config.toml
d_model = 640
d_expert = 128
d_shared_expert = 0
router_score = "softmax"
balance_loss = 0.000412
balance_bias = true
router_logit_norm = 1.5
init_std_router = 0.021
lr_router = 0.000367
norm = "rmsnorm"
optimizer = "muon_variant"
lr = 0.00881
seq_len = 512
dataset = "wikipedia_en"
Below are experts of layer 8 (counted from 0) of a mixture-of-experts language model. Rows are named router (the router's row for the expert), up (a neuron's input weights, with its number), down (a neuron's output weights, with its number) and show model dimensions 480-639. Each number is 200 + 20 x the weight over its row's rms, rounded and kept within 0 to 999.
Before each expert's rows: a language model's description of what the expert responds to. This comes from a sample of Wikipedia text that the model never trained on.

# expert 59
Short name and prefix words. Short words and initials inside names and sports text, such as under-19, vs, Jr, Inc, Pope John Paul, at Melbourne.
router,219,203,196,204,191,249,212,203,178,205,242,218,199,224,187,173,207,234,222,204,173,249,187,186,205,149,207,199,162,206,211,220,213,183,224,197,171,204,217,184,197,194,192,202,205,214,203,193,205,217,198,207,207,206,149,226,193,185,193,199,217,172,225,204,202,186,246,192,184,214,210,159,197,207,165,189,178,212,215,192,186,216,177,204,212,200,175,232,206,180,207,247,168,190,189,212,209,163,178,196,221,168,190,214,180,247,233,212,195,209,238,199,204,230,186,170,194,180,198,217,233,207,216,181,176,167,231,206,184,222,201,213,184,193,187,190,162,231,220,206,191,227,201,214,208,192,164,212,222,228,242,220,227,227,222,186,189,200,204,198
up0,169,185,177,170,194,235,247,204,190,203,219,200,217,214,206,225,201,222,211,179,214,193,210,220,160,182,207,198,248,202,216,191,207,211,194,215,183,169,189,229,173,211,188,237,158,191,185,230,235,226,153,219,190,218,221,202,213,217,194,205,246,183,210,179,175,218,230,181,182,193,150,220,181,216,220,182,191,180,168,171,215,179,189,183,217,187,200,204,178,213,229,197,183,227,211,223,187,216,183,187,196,182,187,180,209,188,224,174,202,219,169,206,215,198,203,203,172,193,202,216,199,195,225,159,205,233,182,222,218,217,172,225,214,211,192,187,185,189,204,192,208,215,205,194,212,182,205,245,206,196,175,188,202,201,163,171,195,204,170,208
down0,220,198,187,208,217,232,189,196,201,162,203,203,209,205,210,202,204,196,182,231,192,154,195,231,164,195,220,201,242,190,216,210,199,215,222,181,247,234,213,183,193,188,210,152,165,226,230,202,206,216,198,214,234,232,193,196,201,199,209,203,191,165,201,168,202,229,192,194,147,216,171,228,240,201,228,194,181,192,190,197,215,164,196,221,191,198,188,162,188,192,205,197,166,212,177,196,242,209,221,230,208,198,202,216,226,181,192,194,202,219,197,203,205,153,211,201,217,197,217,209,160,179,212,172,168,189,215,199,211,216,156,202,187,204,204,200,181,190,202,169,197,187,206,176,172,191,225,223,170,189,213,200,204,210,215,202,202,194,180,221
up1,228,192,188,177,217,225,196,213,197,200,211,217,176,158,187,217,199,190,215,194,188,224,186,221,175,238,213,226,196,249,221,169,184,191,210,167,161,191,176,165,175,211,214,202,227,185,173,226,190,207,216,226,149,213,188,222,200,175,208,207,205,189,199,191,186,209,219,219,182,174,198,189,253,204,218,204,212,215,200,187,196,222,205,200,210,191,199,215,223,190,165,209,212,242,213,198,208,191,165,215,205,172,159,213,194,169,206,203,202,208,206,193,209,192,195,220,193,184,225,194,207,213,214,212,186,196,208,198,255,200,207,219,208,197,213,214,221,212,229,212,208,214,176,208,227,230,201,179,194,199,230,221,208,213,197,179,218,215,203,202
down1,228,213,236,171,214,177,191,172,218,167,173,234,185,259,211,241,167,213,205,211,212,183,199,231,197,165,213,204,191,189,180,189,178,223,170,186,171,203,205,202,199,222,192,232,168,218,204,196,154,209,177,216,184,203,179,212,206,184,198,178,214,201,192,228,210,173,193,240,190,224,227,183,184,168,197,172,163,191,213,191,208,210,195,184,188,180,190,186,203,221,197,209,193,256,224,172,189,198,194,208,258,197,197,197,225,168,209,203,220,213,202,217,204,179,200,192,217,203,203,192,206,244,236,243,191,210,220,213,231,199,194,200,200,241,217,189,199,184,170,211,220,202,191,209,229,214,225,176,211,162,207,204,206,215,151,160,187,201,199,186
up2,141,218,204,181,161,209,216,209,190,207,197,157,195,198,160,209,220,212,215,170,218,191,205,168,214,217,185,215,189,193,212,177,185,200,245,201,237,203,200,220,223,226,211,168,188,194,204,178,203,209,197,217,212,232,221,234,190,166,202,192,194,190,180,190,206,211,192,197,192,152,163,170,211,208,201,218,184,212,194,182,176,215,198,195,188,198,218,179,181,191,189,194,186,208,178,177,196,215,184,184,211,191,209,218,204,208,195,213,232,208,204,183,212,163,183,179,211,230,225,185,216,214,211,202,202,178,182,229,184,199,226,209,182,183,191,200,205,181,205,207,224,181,189,172,224,190,196,180,195,208,202,201,240,208,226,188,192,195,188,187
down2,190,188,210,236,199,192,216,181,199,200,215,187,196,234,198,217,187,168,218,191,193,188,176,213,217,189,195,230,207,192,177,199,183,187,195,199,192,230,233,207,182,202,153,183,209,168,157,198,210,240,198,216,200,202,198,213,218,180,178,247,239,186,195,252,196,173,173,189,176,222,187,176,210,182,233,193,225,177,214,202,194,210,208,211,206,195,182,203,198,179,228,201,195,193,232,218,179,193,209,154,192,192,205,172,199,228,196,193,206,189,204,230,178,199,195,203,219,216,222,190,180,193,191,183,214,170,167,182,200,204,195,229,198,189,178,172,197,216,181,168,184,194,198,252,223,169,195,164,190,182,216,221,168,220,197,229,184,191,197,184
up3,228,191,206,215,183,220,177,182,190,236,195,207,206,227,188,223,174,161,195,208,238,216,222,199,184,217,193,181,201,238,223,190,204,205,196,217,182,175,208,165,211,224,193,204,187,199,190,182,220,189,163,183,192,188,168,200,219,181,192,186,181,213,195,226,175,208,189,202,210,199,169,193,220,221,183,183,177,237,198,159,191,216,215,184,151,224,218,207,206,180,169,208,196,197,237,217,196,178,202,201,193,197,184,199,172,180,203,195,185,196,207,209,172,166,207,180,159,191,163,210,155,208,188,193,198,185,211,214,179,188,188,243,210,221,203,212,201,229,176,179,187,178,209,187,174,173,199,232,175,187,239,180,196,179,194,202,168,180,151,210
down3,214,186,218,250,162,194,188,202,228,227,223,193,178,206,208,192,179,196,201,211,224,232,203,202,230,191,166,198,225,181,193,173,196,186,198,220,231,165,162,186,186,169,214,201,188,217,221,218,188,208,240,197,193,219,218,208,220,161,155,185,133,177,208,212,232,220,209,212,196,214,216,203,226,210,208,178,171,195,195,205,173,170,217,156,191,193,211,199,163,189,177,208,225,204,193,221,181,197,211,179,213,203,213,233,185,191,222,198,181,181,192,189,242,159,212,201,197,172,182,191,217,190,193,182,202,181,170,215,213,177,203,212,214,156,184,210,208,216,214,217,172,175,203,221,220,211,180,151,196,158,218,208,214,190,180,190,205,178,173,246
up4,202,205,198,212,200,188,220,203,200,203,190,203,206,229,180,188,202,182,202,226,152,198,174,218,194,196,206,206,208,184,186,206,192,249,186,191,218,195,232,218,160,170,243,169,224,151,218,198,201,170,181,224,187,158,180,174,214,203,220,205,195,175,166,174,214,189,187,216,200,210,166,205,203,195,199,213,194,206,195,203,210,193,166,229,200,209,253,206,194,231,209,205,201,214,187,207,200,233,185,189,209,166,228,231,193,210,165,207,251,250,203,182,227,194,164,242,206,186,186,195,198,208,188,200,193,214,161,177,176,198,204,231,231,165,231,205,183,207,198,226,178,212,199,210,209,207,233,182,199,192,139,220,182,212,199,191,196,196,215,203
down4,200,199,164,168,207,217,197,197,219,214,230,218,203,186,185,177,203,191,199,212,157,232,204,224,230,181,204,213,200,217,202,207,199,184,194,202,187,208,192,206,178,175,223,189,207,192,223,216,188,219,203,186,198,203,210,205,178,188,235,203,214,211,209,208,225,199,212,206,232,222,205,203,226,179,217,217,194,211,222,210,172,190,221,218,206,199,226,190,193,191,176,142,235,155,204,234,221,218,172,207,215,204,191,233,181,200,203,211,199,199,161,174,184,171,195,216,210,247,201,200,210,192,188,186,197,203,197,211,176,210,201,191,231,204,202,216,167,217,187,195,189,194,195,177,209,203,207,194,218,204,217,198,206,173,195,199,192,196,216,237
up5,187,204,230,205,177,222,195,186,210,178,196,197,206,243,193,204,208,212,183,196,214,190,196,207,184,216,164,174,171,201,213,205,161,176,213,194,205,199,178,185,232,161,206,221,185,226,206,197,181,215,206,199,200,197,210,203,203,214,208,210,207,198,189,179,202,164,177,184,216,165,209,218,195,214,210,177,206,194,179,179,184,186,181,189,204,176,218,221,191,193,213,225,212,222,188,215,199,195,173,187,206,183,203,219,211,231,206,177,192,159,219,198,227,218,195,194,197,205,190,214,169,238,215,183,202,183,228,197,211,192,178,188,200,211,229,220,174,180,181,209,161,163,228,191,213,214,152,213,205,215,188,207,195,200,166,199,200,187,197,142
down5,165,207,244,209,212,194,205,204,196,210,219,178,221,203,183,200,171,191,201,197,135,230,227,217,214,201,176,166,207,227,187,203,158,197,236,182,169,174,233,223,251,193,202,213,191,174,208,227,191,171,201,192,223,211,247,224,196,193,183,187,213,199,188,255,169,189,188,192,228,220,221,164,193,211,203,213,190,190,204,221,198,181,198,187,183,208,243,196,189,196,197,218,189,210,209,183,216,207,167,211,178,234,239,174,225,195,184,216,214,236,177,181,213,172,182,193,183,216,185,206,230,230,213,196,201,200,156,231,201,175,180,245,217,214,213,226,158,192,198,172,176,183,165,212,190,218,214,185,209,206,180,222,194,212,204,213,196,200,218,242
up6,183,198,200,175,240,213,205,229,202,184,225,214,241,195,222,184,208,142,208,225,177,213,250,187,219,211,192,185,183,175,208,197,201,213,159,169,159,175,201,207,214,205,203,227,196,202,204,223,191,198,214,195,191,205,214,211,230,214,213,177,186,185,200,191,220,184,189,193,202,179,216,201,202,210,188,167,201,195,206,237,182,188,182,200,185,162,205,184,219,203,214,192,194,211,194,210,229,172,204,160,191,185,216,222,216,238,209,186,202,230,198,205,221,204,215,208,201,189,173,193,196,213,219,204,210,205,167,203,221,209,177,171,202,192,181,234,192,231,189,212,224,203,170,212,206,224,212,202,175,219,184,162,165,179,235,210,189,177,208,247
down6,202,193,198,200,210,195,197,241,197,180,208,210,194,215,230,213,187,205,231,212,185,193,173,216,194,191,219,211,190,212,192,233,223,195,201,194,198,223,179,175,206,183,232,201,182,243,187,211,205,210,231,174,200,167,211,210,191,182,177,216,202,220,192,191,210,229,209,206,201,180,216,206,186,222,220,243,212,203,189,228,202,222,187,195,167,205,186,226,216,172,174,176,209,164,191,186,214,221,214,224,213,194,203,176,175,195,166,199,170,167,212,168,241,161,202,219,214,187,180,207,242,204,184,193,180,202,201,167,226,203,200,187,216,204,163,167,204,184,208,196,190,201,193,209,187,201,208,186,175,216,197,190,182,232,163,199,168,162,225,206
up7,219,203,184,227,191,220,198,204,216,208,206,207,247,210,181,205,189,217,177,208,196,168,217,173,199,208,202,203,187,200,219,153,220,205,217,204,205,164,211,202,202,189,207,189,218,240,235,159,169,213,232,194,158,168,206,194,203,214,194,210,220,211,187,189,225,205,202,232,212,160,202,174,208,227,196,190,222,178,203,166,216,201,196,190,202,206,239,216,160,204,187,205,193,223,157,195,190,164,165,190,191,205,192,234,218,208,190,218,216,208,231,207,250,193,195,182,162,209,188,236,208,224,176,218,183,186,181,211,205,196,173,199,227,202,203,186,227,212,186,220,200,167,173,201,183,175,213,210,225,217,201,204,197,195,196,201,183,181,182,195
down7,172,200,227,206,222,180,223,174,179,202,174,227,195,194,200,205,207,209,165,221,167,173,190,246,172,206,208,224,219,183,185,199,210,197,189,191,226,193,202,180,170,165,202,230,155,203,232,186,237,220,194,171,190,173,176,197,221,197,253,192,168,196,202,197,205,200,207,168,192,192,244,236,192,167,203,201,185,182,204,212,198,211,178,224,212,180,217,179,209,230,184,205,225,185,197,194,203,210,172,225,194,229,198,230,201,176,185,245,194,217,196,208,209,177,198,165,187,175,183,176,214,226,189,188,175,161,203,176,199,189,208,191,205,207,198,163,217,215,198,235,174,198,233,206,241,209,193,194,166,208,214,206,182,204,184,189,199,225,209,224
up8,187,183,204,204,189,188,176,242,201,161,160,211,191,214,233,200,245,227,189,198,227,188,204,198,263,180,235,201,197,204,203,190,219,180,212,226,186,204,183,196,204,206,205,212,179,173,214,181,215,230,219,187,167,207,240,185,179,228,198,184,225,177,192,205,195,191,219,205,207,191,173,194,172,220,141,194,163,207,204,193,172,207,224,210,214,175,213,175,241,213,216,212,183,181,179,226,228,204,174,188,157,209,212,198,199,203,169,203,201,219,197,227,234,223,219,180,202,185,192,242,182,196,193,221,209,194,177,187,202,194,219,209,168,214,205,198,209,170,192,187,206,237,200,211,221,220,184,180,203,231,224,144,186,175,189,241,213,209,195,199
down8,196,160,221,219,194,190,190,188,219,254,207,214,223,211,188,227,198,213,209,210,171,162,224,210,222,180,203,196,210,177,207,222,223,178,242,201,230,192,170,217,250,186,211,178,234,185,206,171,175,182,196,202,195,191,230,170,204,202,189,201,210,176,246,191,189,223,199,196,200,170,193,203,231,193,219,206,173,198,207,207,156,197,176,224,207,217,198,200,203,217,216,206,204,162,204,182,241,199,232,186,194,186,173,176,206,204,194,209,198,203,212,191,203,191,181,174,184,202,210,200,195,156,208,223,225,162,188,186,190,188,175,201,205,225,183,221,196,232,188,215,190,185,205,209,270,184,193,209,192,189,183,209,204,195,215,225,220,220,215,241
up9,177,172,202,201,191,195,174,161,149,243,179,214,176,220,186,221,211,209,191,206,199,211,256,212,220,215,195,199,191,230,187,185,259,219,206,165,215,211,221,219,228,191,211,211,197,235,201,202,216,220,171,162,204,197,212,195,218,227,187,204,172,190,176,222,180,162,213,185,211,208,218,174,178,206,198,200,184,165,196,212,226,190,221,249,187,183,182,244,224,153,214,200,196,192,225,209,200,198,205,218,200,203,214,164,224,202,206,220,199,195,158,216,171,173,208,221,191,187,245,205,198,201,233,188,188,202,201,188,185,212,222,224,206,223,174,208,180,203,209,163,230,226,182,192,194,220,215,183,194,210,188,162,195,219,203,247,213,182,199,226
down9,181,187,213,168,217,191,192,154,194,187,213,215,228,234,214,234,209,187,192,205,206,158,198,210,179,224,185,221,215,215,214,192,214,184,192,221,191,231,213,183,187,199,175,180,195,206,212,141,203,203,187,217,214,198,178,212,209,211,213,212,216,231,211,209,193,217,200,249,211,223,222,175,178,176,210,185,181,194,158,208,210,189,222,192,250,229,211,213,238,203,220,223,237,180,205,226,218,204,196,216,169,174,212,196,187,195,216,204,237,227,214,228,190,214,197,176,209,203,217,207,234,215,201,210,179,200,190,228,178,191,205,194,210,224,185,196,196,198,194,190,211,229,219,193,187,210,207,186,230,231,231,190,220,222,178,185,220,219,212,203